From a checkpoint of a small mixture-of-experts model trained on Wikipedia.
Size: 9 layers, width 192, vocabulary 11117.
Experts: 96 experts in each of 9 layers, 128 GeGLU neurons an expert, 2 picks a token, a softmax router.
Below are experts of layer 4 (counted from 0) of a mixture-of-experts language model. Rows are named router (the router's row for the expert), down (a neuron's output weights, with its number) and show model dimensions 0-191. Each number is 200 + 20 x the weight over its row's rms, rounded and kept within 0 to 999.
After each expert's rows: "comes before" lists some tokens at least twice as common just after its tokens as in all text. This comes from a sample of Wikipedia text that the model never trained on. Tokens count by the router's weight.

# expert 78
router,198,204,227,212,225,217,205,169,186,185,209,204,183,195,230,203,213,241,194,260,189,189,185,212,235,199,244,183,197,218,204,201,227,237,218,231,179,208,204,190,192,214,169,207,180,211,179,220,202,203,211,205,224,208,200,201,174,217,195,232,185,190,213,210,194,198,224,188,198,218,203,175,209,215,218,187,201,147,197,226,175,222,207,197,202,178,201,202,202,202,186,203,221,168,175,196,224,254,203,201,183,189,182,225,177,194,207,194,180,223,212,211,201,187,214,233,222,193,173,177,203,180,226,202,193,214,185,186,179,198,227,210,225,169,183,189,224,227,193,201,230,201,185,199,206,205,174,181,191,196,197,212,198,211,216,252,221,175,203,198,190,249,208,193,169,186,172,191,182,210,195,161,232,149,206,185,232,207,214,184,210,234,214,184,233,180,165,195,183,230,188,160
down0,197,193,196,211,208,183,237,177,170,172,203,183,220,181,168,178,178,182,204,208,218,172,207,206,184,200,188,187,186,183,223,169,230,206,239,202,219,213,203,163,211,180,199,155,170,176,194,233,197,213,191,214,210,180,210,205,197,213,167,208,212,183,160,224,195,194,199,170,181,193,178,226,203,186,189,213,168,186,197,193,186,188,195,169,169,204,167,195,206,178,264,194,180,220,189,205,199,183,218,186,184,179,216,184,216,215,167,195,189,169,173,185,185,194,221,187,189,224,169,196,177,212,166,190,203,212,175,230,197,243,182,229,203,209,206,201,201,207,208,177,223,200,195,210,180,198,134,220,190,210,211,159,181,210,223,179,184,188,178,204,199,229,225,252,186,183,203,199,228,202,213,184,156,216,221,202,200,186,175,216,199,222,209,200,200,237,209,195,200,212,206,212
down1,197,235,198,182,197,199,209,188,194,209,172,216,170,193,183,216,212,221,188,225,219,210,192,172,210,190,197,197,196,186,215,201,215,216,221,201,179,161,225,183,230,165,217,200,167,230,202,194,192,209,185,227,197,199,206,184,193,203,188,174,202,181,220,193,206,213,165,200,197,202,248,229,204,231,221,213,174,214,178,207,182,211,176,228,189,179,182,192,230,214,203,144,208,165,223,220,209,218,203,238,208,173,184,193,205,179,214,213,206,214,203,152,226,201,176,203,207,187,167,179,246,208,206,193,165,205,210,217,213,202,203,190,219,207,213,193,225,191,204,199,167,205,186,195,194,170,223,179,227,184,158,169,189,177,202,177,215,216,194,252,175,213,207,179,204,183,211,197,193,221,226,219,200,209,193,240,190,169,202,235,207,172,195,177,195,185,230,215,201,181,252,239
comes before: " the", " a", " to", " his", " in", " that"

# expert 80
router,235,233,187,237,197,183,201,260,175,209,188,181,171,187,198,188,200,207,204,233,205,204,173,198,203,197,222,213,222,213,197,183,166,200,182,200,193,217,172,186,196,213,202,185,209,180,198,212,187,188,194,224,207,198,208,247,149,221,189,220,178,207,172,195,199,222,202,183,177,206,197,189,184,202,169,174,230,168,197,201,175,214,169,203,194,171,146,206,179,172,183,192,198,207,211,218,173,176,189,204,218,187,199,197,203,192,191,200,202,220,204,200,189,202,190,249,196,214,199,207,261,207,203,223,218,218,211,185,201,192,190,242,194,212,198,188,202,156,191,186,187,205,198,186,193,203,216,207,275,160,201,187,205,204,191,196,210,191,208,194,213,204,161,223,199,201,219,232,218,208,196,202,202,129,176,191,202,223,202,207,201,177,209,183,196,227,180,203,199,227,210,236
down0,231,211,189,198,225,165,246,181,235,162,196,216,208,210,212,197,189,197,214,186,202,195,193,206,226,197,187,233,179,196,168,214,218,187,206,249,203,189,171,195,173,205,164,207,224,203,166,210,205,220,193,213,206,186,176,188,221,212,214,230,182,218,205,190,213,210,233,170,212,201,209,208,236,194,217,215,170,233,220,167,236,186,194,199,243,179,186,189,234,165,205,226,202,197,160,214,214,211,161,220,209,199,170,150,211,179,202,215,183,184,201,238,203,185,223,220,201,178,188,177,184,203,191,196,195,230,176,218,218,197,205,213,177,217,217,172,239,175,212,190,186,214,211,225,178,219,191,181,201,236,221,175,220,208,217,187,194,189,204,205,172,213,184,199,221,226,218,209,191,197,207,206,188,206,187,217,203,214,201,233,209,217,222,193,138,183,221,203,212,212,207,222
down1,194,191,215,195,206,218,183,200,221,211,162,205,199,188,181,207,224,180,189,216,224,199,206,202,183,234,218,220,221,196,211,186,248,196,219,224,183,205,235,217,199,183,205,208,205,208,194,183,226,255,183,173,216,193,206,129,196,213,188,178,222,209,220,219,200,168,194,200,223,186,199,212,152,173,219,199,198,212,214,193,223,221,201,231,199,207,213,200,172,184,189,197,212,198,187,223,195,198,177,204,232,232,191,190,160,198,188,193,204,216,221,207,222,224,219,223,203,217,201,192,193,198,195,183,157,203,172,191,179,176,218,200,195,197,212,186,163,240,166,225,194,237,194,211,181,195,152,186,172,209,202,210,195,214,215,225,199,210,146,184,229,183,204,216,221,174,185,165,240,178,184,206,205,190,198,179,183,217,226,172,206,217,210,212,210,175,180,240,204,217,200,226
comes before: " of", ",", ".", " and", " in", ".\n\n"

# expert 76
router,172,189,223,191,193,191,205,180,208,190,207,233,195,205,186,216,203,188,177,198,179,226,147,220,220,178,180,182,238,195,210,191,192,216,170,197,201,215,211,214,182,208,228,216,234,218,213,206,211,227,207,190,204,194,190,176,194,198,214,163,194,191,237,198,188,214,165,216,202,192,207,186,196,175,194,215,186,181,196,217,225,224,162,242,186,191,222,175,181,231,204,204,205,198,212,223,196,250,191,196,187,162,184,213,241,208,183,175,223,184,165,218,181,200,201,232,161,197,191,201,193,192,217,188,186,204,199,252,181,189,223,197,177,231,181,186,207,215,232,214,188,225,194,212,228,229,163,194,181,218,207,184,199,201,201,187,173,184,163,187,243,168,222,207,229,189,180,147,212,216,189,195,185,206,172,189,201,178,217,202,179,179,231,167,222,203,216,172,191,193,205,186
down1,199,191,231,198,211,197,194,171,173,203,190,246,215,210,201,196,214,196,184,253,211,163,189,181,193,189,215,212,191,223,215,195,193,182,187,196,192,214,190,239,211,183,200,204,206,190,182,176,181,224,199,204,122,204,204,221,197,175,201,221,169,209,189,181,184,170,219,191,175,193,173,209,214,219,223,198,206,165,209,189,176,240,212,198,169,244,238,179,209,201,228,185,187,207,175,204,184,192,248,189,162,173,168,230,197,189,213,186,200,187,213,187,198,182,184,193,180,184,185,210,222,190,175,210,203,197,204,192,195,197,209,192,210,202,194,191,179,259,240,203,189,164,201,202,167,198,206,205,221,182,233,198,191,181,169,179,195,193,205,215,200,230,166,207,176,225,181,220,204,229,225,211,189,196,245,204,196,192,207,210,223,167,215,228,171,216,209,201,201,200,174,215
down2,215,175,206,219,253,192,229,210,230,206,188,161,200,186,224,180,191,149,189,238,199,204,210,218,210,219,211,188,183,186,194,172,197,192,198,206,195,202,212,203,202,214,221,208,190,192,178,212,207,227,193,197,197,193,155,193,237,215,185,169,186,233,201,214,257,210,189,201,207,197,218,182,196,227,176,242,208,197,199,202,228,195,182,209,178,202,189,203,227,172,239,205,191,225,209,226,190,217,204,204,184,231,232,194,198,200,213,208,207,205,211,205,206,219,212,205,217,193,168,251,180,202,206,172,217,219,195,198,227,228,210,186,189,198,217,207,227,216,223,199,214,192,210,158,222,178,182,197,178,188,197,219,210,169,158,194,215,208,177,173,197,200,185,214,204,179,201,227,244,195,227,159,217,243,210,214,198,197,238,159,191,199,175,226,172,208,203,183,201,172,204,237
comes before: "-", "|", " •", " Born", " Country", " Coordinates"

# expert 29
router,201,184,182,165,182,187,182,205,221,207,220,207,179,209,218,146,211,213,220,230,193,200,205,180,185,244,188,181,210,186,198,215,182,233,188,190,204,220,179,198,215,206,213,180,215,177,200,198,209,223,228,224,220,217,151,154,172,208,182,222,199,207,182,216,212,225,187,175,181,227,196,190,190,187,179,180,174,180,228,186,179,266,215,193,217,211,206,228,193,185,208,211,221,193,192,194,221,194,202,155,177,203,190,212,221,230,199,171,196,224,192,216,192,163,189,233,161,209,178,173,193,161,189,217,199,214,225,181,205,213,220,191,211,185,195,219,228,199,187,235,174,180,216,214,218,193,201,179,159,237,178,184,213,211,182,192,212,221,219,241,187,238,200,226,210,211,216,218,180,215,212,221,227,194,192,216,186,196,190,224,210,195,166,204,181,206,206,214,191,176,183,215
down0,188,195,172,185,182,223,224,216,192,231,204,200,174,187,237,172,205,183,204,218,188,231,212,189,182,208,147,181,218,243,197,193,185,224,166,190,212,171,190,235,163,209,205,188,202,181,190,224,207,189,187,208,229,202,210,212,176,188,212,199,172,222,184,218,197,174,182,208,209,191,183,230,180,174,211,217,194,197,150,203,191,204,209,204,195,207,193,188,217,161,214,175,170,204,181,182,247,206,207,165,193,182,197,228,189,208,199,209,226,205,232,188,216,203,191,227,211,196,201,213,171,178,233,239,199,219,179,247,201,192,237,206,208,237,189,218,213,194,220,211,199,190,190,191,186,197,169,202,207,223,204,183,203,180,178,206,191,219,219,206,168,215,188,186,253,198,189,143,186,224,218,207,194,185,221,181,211,192,153,206,222,186,218,201,204,246,207,193,201,188,194,181
down1,184,188,222,187,166,195,228,184,211,200,203,193,164,228,210,222,205,211,213,185,185,187,187,193,215,187,216,230,236,206,224,239,212,209,218,182,217,231,201,221,230,194,232,175,171,163,217,192,238,195,197,241,214,170,176,209,157,181,189,196,218,166,190,211,201,205,163,209,202,193,213,202,184,196,190,184,220,247,200,206,182,218,141,210,208,154,206,198,215,217,216,186,177,170,161,203,187,200,208,211,226,195,210,209,228,190,187,204,212,183,188,228,153,190,204,197,205,218,215,182,204,189,204,208,207,202,234,194,198,199,199,194,212,181,207,204,211,196,201,227,160,147,189,214,182,188,163,202,183,229,226,173,180,221,209,194,198,180,178,234,215,187,187,204,203,166,190,186,223,214,201,215,180,201,164,173,198,191,203,224,159,210,176,204,207,187,185,205,223,179,189,228
comes before: " to", " that", " by", " the", " for", " in"

# expert 34
router,209,193,170,205,221,170,210,197,166,222,204,208,187,217,171,196,193,243,186,181,190,253,199,191,217,222,194,166,222,192,271,194,193,238,161,229,183,164,219,184,176,178,177,219,191,199,206,224,202,168,200,201,224,205,193,171,221,175,198,218,209,189,187,209,204,198,180,204,189,197,231,236,165,180,221,172,196,200,211,185,199,205,188,222,197,210,220,230,187,205,212,186,189,176,203,214,203,201,206,205,166,206,190,230,220,183,203,207,208,234,191,208,181,182,204,199,134,179,181,219,195,160,202,195,167,189,249,199,191,221,201,203,195,232,205,176,217,218,185,188,197,186,190,188,191,229,164,179,223,212,180,196,185,199,186,218,189,180,217,187,195,197,171,183,202,177,179,227,211,205,207,232,206,184,256,207,212,182,192,204,193,197,205,213,238,197,189,205,177,190,203,185
down0,181,236,176,176,183,242,227,169,211,182,204,188,216,201,233,203,197,234,200,225,182,189,179,185,215,224,200,178,184,176,224,213,191,192,245,191,184,196,233,169,189,224,186,192,212,211,230,202,195,198,194,192,197,188,182,211,204,175,197,188,165,192,201,213,211,180,211,176,184,185,188,195,223,204,182,234,186,194,173,167,235,202,188,183,191,201,186,210,165,181,196,226,211,230,229,183,228,207,200,177,191,211,193,199,155,168,189,201,175,200,194,225,212,221,179,195,167,212,200,209,244,204,181,192,198,182,225,136,194,224,185,193,187,220,214,208,195,196,240,201,167,221,242,202,201,195,193,207,160,184,218,191,186,201,192,242,215,223,202,188,185,189,204,196,173,233,228,231,180,205,187,228,192,207,184,211,155,193,222,217,212,177,237,203,195,192,212,218,210,167,206,214
down1,203,216,171,231,215,235,192,172,188,213,167,215,249,204,161,232,220,170,171,208,197,209,189,193,173,179,211,215,183,166,196,178,219,203,195,211,199,210,229,195,170,214,209,212,210,214,207,223,182,189,197,230,188,227,213,179,219,187,200,198,215,230,243,197,225,229,205,221,215,203,168,195,197,169,212,236,214,207,213,183,195,209,180,167,199,174,215,200,201,169,198,232,163,207,166,199,207,201,200,218,174,177,197,197,207,221,220,219,183,192,203,218,252,183,221,209,178,195,193,211,203,242,203,184,210,176,175,197,245,222,218,235,213,228,174,176,212,195,200,224,184,184,219,189,214,196,224,192,186,214,214,197,190,207,178,172,199,191,186,195,168,206,213,192,166,217,212,224,163,198,192,186,208,197,195,230,205,185,191,153,204,226,203,213,157,224,193,202,201,183,229,236
comes before: " of", " in", ",", " to", " for", "."

# expert 87
router,205,196,204,219,236,194,198,182,200,198,205,188,190,167,187,165,144,226,222,164,183,208,209,244,172,166,188,218,227,218,201,160,207,204,174,229,190,190,190,199,190,215,221,203,173,204,188,164,173,168,221,202,158,201,244,192,219,220,231,181,190,181,215,231,166,186,194,199,176,204,188,180,180,185,218,181,176,181,207,184,195,174,152,205,199,194,213,211,203,204,213,194,193,182,221,193,232,182,188,190,194,213,194,210,189,195,175,176,205,171,183,218,211,176,216,172,184,200,232,222,190,197,214,193,176,193,207,179,209,204,216,224,197,191,206,173,194,188,255,214,184,214,172,184,188,210,200,200,157,190,206,236,198,194,215,159,211,219,223,172,210,198,232,197,211,154,175,188,199,200,184,197,177,212,205,201,222,171,200,209,219,231,202,214,207,174,191,217,204,226,210,164
down0,223,227,187,198,228,150,213,196,227,204,212,211,212,200,238,197,200,229,212,196,192,224,230,178,217,222,169,154,153,198,192,153,192,176,179,157,208,191,194,208,182,242,168,190,180,206,178,201,205,173,182,198,198,196,163,199,187,173,219,181,191,194,193,254,237,196,224,151,208,183,220,215,212,229,207,207,193,186,175,210,186,168,215,187,188,209,236,202,194,200,185,193,206,187,183,203,211,193,206,184,187,209,206,173,203,177,183,211,190,190,200,222,216,182,225,211,224,152,145,182,202,214,215,202,195,204,191,185,179,207,216,209,188,202,199,204,207,185,186,179,194,238,219,195,206,177,184,183,218,214,214,184,187,187,215,203,199,196,214,191,193,141,206,204,169,172,185,166,195,218,228,180,204,208,208,217,221,209,198,199,183,178,183,197,164,181,188,189,234,182,185,190
down1,221,190,182,221,186,179,220,162,187,184,202,207,186,193,190,206,196,198,187,207,168,200,187,200,179,228,186,222,202,158,211,182,189,172,186,219,214,180,188,208,208,177,239,212,230,197,194,185,192,221,206,203,212,194,217,220,226,204,168,202,240,197,254,177,184,241,158,197,212,228,228,216,186,223,157,218,165,197,212,208,221,223,227,192,190,226,188,177,205,177,221,188,199,202,200,206,205,169,250,197,224,217,203,168,202,193,208,207,187,206,215,223,179,181,186,207,206,209,212,223,178,191,211,206,225,193,228,203,199,182,175,197,176,224,235,228,230,165,218,189,231,245,180,178,229,226,202,217,193,190,240,198,193,197,207,231,198,159,187,237,206,191,211,182,215,162,197,207,184,200,199,164,223,206,208,229,185,175,206,194,195,196,218,176,198,216,184,213,185,203,186,233
comes before: ":", " |", "\n", " by", " /", " name"

# expert 81
router,180,194,157,193,181,172,191,200,183,201,201,183,184,217,227,198,195,167,158,187,214,183,215,204,225,182,204,156,190,197,189,199,226,216,213,245,218,224,203,200,219,213,174,194,180,187,176,215,216,249,217,214,220,204,186,174,219,188,213,167,206,174,166,207,199,201,185,186,219,218,210,226,195,191,211,216,187,173,205,217,222,209,185,206,199,214,207,202,194,201,199,178,210,189,230,193,206,230,193,207,191,262,211,232,183,186,220,213,207,211,179,237,225,216,180,176,196,213,207,209,190,183,220,221,201,160,214,228,174,220,196,164,162,205,185,176,193,213,208,195,200,164,191,225,231,211,233,239,204,214,187,206,169,234,185,230,162,195,187,232,201,227,163,177,198,164,201,203,227,192,228,226,177,214,202,162,206,206,227,185,196,187,216,200,226,197,178,217,194,189,201,198
down0,203,222,211,236,201,203,222,213,228,169,220,244,220,185,191,210,182,212,207,223,197,190,223,189,178,223,188,204,221,219,208,191,149,187,202,175,189,186,200,176,223,165,177,174,197,215,207,204,232,221,184,159,208,191,203,178,150,196,191,222,216,188,213,194,213,229,203,175,198,198,216,214,203,197,225,209,199,208,179,178,200,226,210,193,187,220,210,247,206,199,217,245,191,222,201,217,222,201,200,235,169,207,186,195,199,147,241,204,245,186,227,188,186,187,196,208,197,175,190,211,202,207,178,185,213,211,200,222,199,265,196,201,191,188,225,204,205,180,181,203,193,230,207,215,212,181,174,232,170,192,185,186,214,207,215,165,213,180,190,251,197,200,208,198,184,212,204,201,205,162,205,234,197,203,206,212,187,173,151,203,222,197,221,183,182,184,194,200,196,178,234,214
down1,182,182,187,206,204,174,182,179,194,205,195,195,195,170,173,170,184,189,209,228,199,237,179,202,209,231,214,193,210,213,217,175,233,192,191,192,194,209,165,177,202,242,197,222,184,163,204,250,214,221,185,203,212,175,190,186,224,183,188,175,187,190,218,189,210,204,251,235,197,178,161,199,183,189,180,208,205,220,239,173,239,159,194,213,192,184,207,200,187,241,185,211,206,208,195,237,217,201,210,220,225,190,202,202,169,223,192,216,168,188,208,199,181,225,190,213,200,201,172,180,192,179,176,239,184,168,196,191,187,213,183,207,223,224,176,202,195,181,201,201,190,181,187,165,199,179,215,199,179,189,199,225,194,186,189,186,191,209,222,185,201,192,185,233,242,181,212,224,198,237,207,206,184,192,198,251,214,249,237,246,190,209,210,209,191,208,212,177,195,183,198,179
comes before: "5", "6", "4", "7", "8", "3"

# expert 23
router,229,196,175,211,204,202,194,258,175,194,191,198,157,189,197,198,220,229,234,197,186,201,197,227,200,174,227,233,218,219,167,192,175,170,187,169,197,207,178,220,201,226,216,182,216,160,188,193,191,210,237,209,170,151,178,206,198,220,217,247,193,202,182,197,189,215,237,195,193,201,190,184,181,173,162,197,185,176,189,192,195,199,221,201,184,165,208,228,193,177,218,190,189,198,197,183,180,183,202,202,201,208,217,208,217,205,206,200,212,204,219,208,198,180,208,177,227,217,201,217,222,187,195,202,169,148,193,180,212,201,167,211,191,225,196,189,210,148,196,201,177,177,220,181,245,209,222,217,204,184,225,199,196,202,181,169,214,124,190,212,202,181,181,196,199,185,204,226,195,194,206,201,192,214,209,186,201,226,223,207,199,224,202,203,210,206,186,215,249,209,196,234
down0,214,243,195,204,206,190,202,172,186,198,201,194,192,213,214,246,212,214,206,227,166,221,218,195,209,213,190,172,210,221,226,198,189,191,200,188,218,192,183,211,203,151,193,188,180,209,175,213,166,204,185,205,166,207,211,226,192,215,163,163,203,230,211,215,190,189,221,195,198,218,169,210,178,217,215,191,199,194,186,205,204,225,199,208,184,216,194,193,211,206,219,204,215,195,211,241,200,163,198,132,201,196,203,191,240,205,201,186,195,234,237,213,192,194,219,189,187,176,220,226,200,252,200,219,197,210,193,199,183,142,210,193,197,208,209,165,184,184,201,210,228,164,205,201,242,195,171,197,196,185,209,191,216,197,194,177,206,223,207,204,192,227,189,212,213,205,157,203,208,180,154,211,166,187,217,202,233,191,201,197,166,148,210,224,200,198,191,165,231,185,234,209
down1,195,202,194,226,222,192,187,232,162,206,224,175,224,172,180,186,232,192,197,193,207,192,209,196,195,206,210,196,248,224,197,206,187,220,183,189,209,186,178,185,193,195,179,195,213,169,174,201,193,191,230,191,191,211,232,228,220,177,214,235,197,224,164,228,238,244,190,198,175,192,191,209,195,193,198,176,201,182,203,194,204,187,177,211,181,188,206,243,178,151,228,201,210,181,185,157,201,242,187,180,186,216,238,203,199,191,224,215,216,243,195,189,189,216,199,216,233,199,194,214,174,201,204,225,196,189,227,172,215,231,219,206,187,214,169,224,229,203,195,209,156,173,189,214,185,211,236,180,175,184,206,218,224,207,193,183,219,221,186,240,195,213,206,227,185,178,180,241,171,202,171,207,196,191,196,173,189,191,196,216,163,209,198,199,218,237,189,207,215,197,196,169
comes before: " of", "s", " for", " ·", "ing", " to"

# expert 42
router,213,188,165,216,217,196,217,206,200,204,195,171,196,239,197,188,210,202,207,201,181,208,208,224,161,221,212,181,209,224,159,171,213,229,171,175,208,209,190,219,214,188,201,216,170,205,196,195,248,195,177,187,188,209,242,207,184,211,203,175,200,206,162,199,176,214,215,169,163,205,205,192,198,194,216,199,183,220,198,208,195,197,114,184,186,184,184,247,196,210,201,191,179,202,197,186,216,201,224,226,193,225,220,219,207,204,189,193,212,153,191,202,208,204,176,235,218,211,177,231,217,199,197,174,166,201,205,173,179,205,175,224,223,197,199,189,209,217,195,151,194,193,209,184,175,212,224,213,208,167,227,185,210,148,193,186,250,229,183,208,178,173,202,188,191,196,185,217,206,214,203,202,189,189,177,202,219,175,193,188,192,179,225,202,203,177,183,222,204,216,220,235
down0,189,189,222,171,171,227,175,222,225,205,219,141,190,194,192,202,160,154,205,203,211,186,202,175,196,161,216,171,197,168,199,207,230,201,201,174,187,216,197,206,225,192,228,224,225,180,221,194,233,176,172,220,198,188,195,181,179,197,208,209,201,199,199,190,204,221,198,174,221,211,221,193,174,176,178,222,223,183,213,203,204,198,166,206,221,198,212,208,244,192,185,215,187,203,199,206,205,220,238,173,182,186,231,194,182,195,179,199,200,170,200,187,198,206,218,222,157,198,199,224,172,230,200,207,256,179,220,177,172,170,180,174,185,196,225,199,207,169,205,168,213,227,218,209,197,190,219,175,206,201,197,222,209,189,183,189,189,203,175,189,210,220,190,205,197,188,211,187,185,216,177,205,164,235,206,206,197,223,172,169,207,194,269,229,216,212,204,171,203,202,214,201
down1,176,213,211,196,220,219,231,195,221,191,221,199,171,192,189,210,178,198,225,177,228,196,217,169,209,179,189,186,195,188,200,196,210,149,189,194,198,219,173,173,180,222,196,246,193,208,211,209,180,204,230,198,185,231,200,213,194,198,213,203,170,187,218,228,215,198,194,226,231,172,190,218,198,186,197,232,202,178,223,185,219,197,240,247,197,191,188,178,216,205,221,224,217,217,241,251,238,203,174,208,190,245,172,185,218,171,216,240,239,223,198,177,220,169,181,179,202,220,180,188,215,192,207,208,213,224,207,187,200,203,224,216,191,186,192,158,190,182,207,198,192,230,200,226,241,225,174,211,194,208,188,205,220,200,199,174,196,216,208,201,203,240,202,190,229,213,199,202,224,196,205,219,206,181,192,222,175,206,203,204,194,160,200,194,232,241,189,161,186,225,203,208
comes before: ",", " and", "\n", " of", " by", "==\n"

# expert 5
router,200,198,217,181,201,186,201,190,210,181,190,221,161,193,224,187,207,232,214,171,212,201,193,192,212,188,199,204,204,203,195,210,190,212,208,158,186,198,147,188,225,201,186,165,196,178,178,197,182,228,232,235,197,188,194,198,157,229,179,219,211,189,194,200,195,189,200,188,163,205,211,192,170,197,179,191,210,153,191,214,215,206,161,159,186,168,225,181,202,188,191,216,207,199,219,206,185,175,182,190,178,190,222,181,187,206,193,213,170,156,217,187,195,195,181,236,171,226,209,199,214,187,185,210,236,240,159,211,193,174,185,179,179,214,210,202,198,204,188,222,204,197,189,194,238,207,149,175,202,194,224,229,206,215,199,216,215,218,207,189,200,227,167,214,238,205,165,181,216,208,208,173,211,175,211,204,225,212,168,212,159,223,212,156,222,220,208,231,223,182,189,208
down0,188,209,143,196,196,161,204,168,213,186,194,214,196,217,186,226,158,228,197,212,226,201,162,179,205,197,166,208,185,194,188,179,232,201,220,234,201,191,219,181,223,205,194,221,163,223,216,216,183,211,198,191,196,179,189,198,206,213,175,201,215,216,188,209,200,219,188,203,245,197,196,217,202,230,231,189,183,209,202,187,204,222,181,221,221,181,188,167,198,218,182,180,233,220,217,216,198,210,186,203,177,223,184,180,199,196,214,203,195,180,188,195,217,199,227,184,203,219,224,235,194,209,210,199,180,179,245,218,210,216,248,221,199,204,182,201,227,179,170,174,207,219,234,221,223,180,215,229,211,187,209,156,149,242,183,218,188,196,199,190,201,215,159,166,204,204,188,229,192,167,217,197,199,215,205,233,197,210,207,219,217,187,203,210,178,182,211,213,205,214,140,212
down1,154,210,184,202,190,201,197,206,196,267,182,190,187,203,218,203,181,192,196,184,124,208,181,204,194,193,187,234,196,205,190,216,190,195,177,195,165,172,220,233,171,212,213,165,160,226,180,224,167,213,200,199,196,181,150,199,186,204,186,200,182,236,180,205,208,191,179,189,232,207,201,199,208,193,181,190,210,187,224,182,212,252,213,170,195,193,181,251,220,216,177,199,218,193,181,191,187,184,223,240,212,196,195,195,200,174,213,198,161,196,196,185,204,222,183,190,204,192,210,196,240,213,190,190,185,179,174,166,189,193,164,228,219,222,191,182,156,218,197,175,212,194,223,194,203,214,208,202,182,207,199,182,204,206,197,222,188,201,186,204,226,216,210,205,197,195,181,184,178,234,175,202,237,216,177,176,199,199,183,195,190,178,193,204,173,231,202,182,166,204,210,216
comes before: " by", " in", " to", " as", " on", " for"

# expert 69
router,214,208,222,190,211,203,189,186,187,223,190,158,207,215,212,198,195,259,225,181,238,180,206,216,209,203,210,185,207,208,175,187,230,216,223,207,194,180,207,196,164,206,199,209,215,217,203,215,211,193,217,209,211,206,223,228,217,158,221,187,229,230,201,182,201,190,154,200,218,191,210,171,213,208,186,186,177,220,181,197,223,190,190,222,183,186,180,203,178,201,235,237,222,225,195,254,184,182,230,208,220,185,232,225,191,219,204,166,200,239,189,184,179,217,210,182,178,208,182,207,197,173,214,205,196,164,211,179,205,202,207,179,162,187,198,205,200,206,208,220,227,212,184,170,187,197,198,188,172,232,225,199,202,161,213,196,190,204,237,175,239,207,232,199,173,211,250,190,210,193,232,202,213,219,215,191,207,226,183,206,204,171,205,182,187,178,185,236,247,181,209,190
down0,199,225,215,174,204,233,218,191,233,199,207,196,221,212,199,180,197,221,194,196,157,186,191,167,136,224,233,180,220,195,187,213,159,212,209,216,186,183,208,212,208,239,210,194,186,200,183,205,217,177,196,173,186,219,207,158,223,196,223,194,191,181,187,179,196,178,184,235,197,223,165,194,194,207,198,154,192,187,168,186,182,229,212,206,206,213,204,223,163,206,230,175,228,196,194,228,201,234,188,183,198,195,182,205,208,228,210,233,216,225,201,185,209,240,189,194,216,195,195,195,219,196,229,176,229,173,194,164,225,166,195,200,229,221,182,187,206,198,225,217,197,222,203,195,180,201,203,214,211,186,191,233,176,209,228,218,213,217,204,237,203,226,145,201,203,217,165,219,166,209,191,189,195,189,216,226,205,251,198,190,198,179,193,198,183,209,206,208,230,209,195,193
down1,182,220,227,240,203,231,209,181,226,234,178,178,184,229,200,194,215,218,196,168,197,218,231,221,208,215,243,219,243,221,204,187,184,216,211,204,185,211,214,190,163,197,230,166,216,231,184,173,147,232,187,214,191,185,201,202,187,199,218,199,174,178,205,201,218,203,197,211,184,203,195,185,192,189,212,193,205,233,190,203,170,202,246,197,224,202,200,171,181,178,225,186,235,202,169,184,235,181,205,180,207,204,187,217,210,206,177,190,214,225,213,207,224,213,231,194,202,170,199,168,202,217,176,169,191,161,192,216,172,212,194,163,182,208,198,203,191,189,196,182,198,192,168,204,162,173,207,184,212,193,227,201,207,197,211,205,208,223,217,146,193,205,177,190,187,208,212,187,235,177,228,221,211,204,214,193,217,186,173,212,181,157,241,216,210,202,214,204,233,192,182,213
comes before: "9", "8", " ", "1", "0", "7"

# expert 36
router,187,199,214,188,211,192,228,197,180,190,217,212,238,175,177,203,197,220,205,183,182,235,200,206,209,198,192,243,194,202,215,188,226,208,203,162,203,192,176,254,226,188,175,180,201,225,194,217,174,214,188,182,205,159,227,175,232,179,218,175,191,202,227,188,234,205,171,190,174,214,225,179,164,223,226,200,214,191,162,193,225,194,216,198,222,223,206,214,183,209,208,221,219,214,215,170,163,225,191,204,182,190,220,227,207,169,215,183,214,215,218,187,182,213,154,183,173,207,181,236,218,202,174,206,201,193,191,161,170,198,239,190,213,183,185,175,202,218,180,229,197,195,194,202,182,213,201,191,208,230,216,191,179,206,225,196,196,235,204,177,209,194,204,186,199,208,175,163,177,189,217,205,178,204,185,193,206,209,200,199,174,180,234,162,176,206,168,212,221,182,167,157
down0,202,176,203,195,208,182,198,184,213,223,160,184,227,152,185,217,221,215,192,211,187,213,199,177,216,245,198,201,197,162,201,180,217,175,215,180,176,219,217,170,209,172,191,211,218,217,201,179,204,213,159,206,186,211,217,204,224,190,172,186,191,199,200,186,217,213,202,219,139,237,224,222,205,187,169,198,228,215,203,209,212,195,205,198,215,199,194,178,195,251,220,201,198,202,213,223,206,234,208,205,209,210,179,233,207,161,172,189,197,212,203,194,210,203,185,182,195,202,197,238,214,202,206,212,187,195,210,224,224,182,174,204,192,183,183,158,211,181,184,178,182,195,175,169,166,166,230,191,192,188,199,182,211,206,202,242,223,170,200,217,188,149,188,158,222,202,207,173,178,240,178,169,219,212,193,197,242,211,161,197,191,193,201,194,239,200,214,208,192,179,201,207
down1,202,203,187,195,213,200,190,203,195,226,239,163,222,197,180,186,196,234,176,218,185,190,209,208,187,231,210,161,191,205,180,188,182,205,196,218,177,202,220,199,193,201,200,211,184,238,227,235,182,174,208,223,228,218,152,178,212,211,182,229,189,183,219,188,183,172,201,225,199,234,213,202,229,167,178,170,223,185,200,165,147,225,188,203,230,193,217,185,178,215,206,202,179,192,220,157,175,204,205,222,209,198,211,210,183,189,162,191,194,165,231,207,176,235,193,185,187,210,206,187,185,201,198,207,247,235,161,202,195,194,194,234,232,209,186,212,236,205,202,207,217,189,178,230,198,212,229,194,211,217,220,206,188,211,180,204,194,158,240,190,187,192,216,198,230,189,206,196,173,225,162,208,178,191,191,206,204,193,184,207,239,212,235,194,217,213,202,204,212,193,170,193
comes before: "9", "8", "0", "5", "7", "6"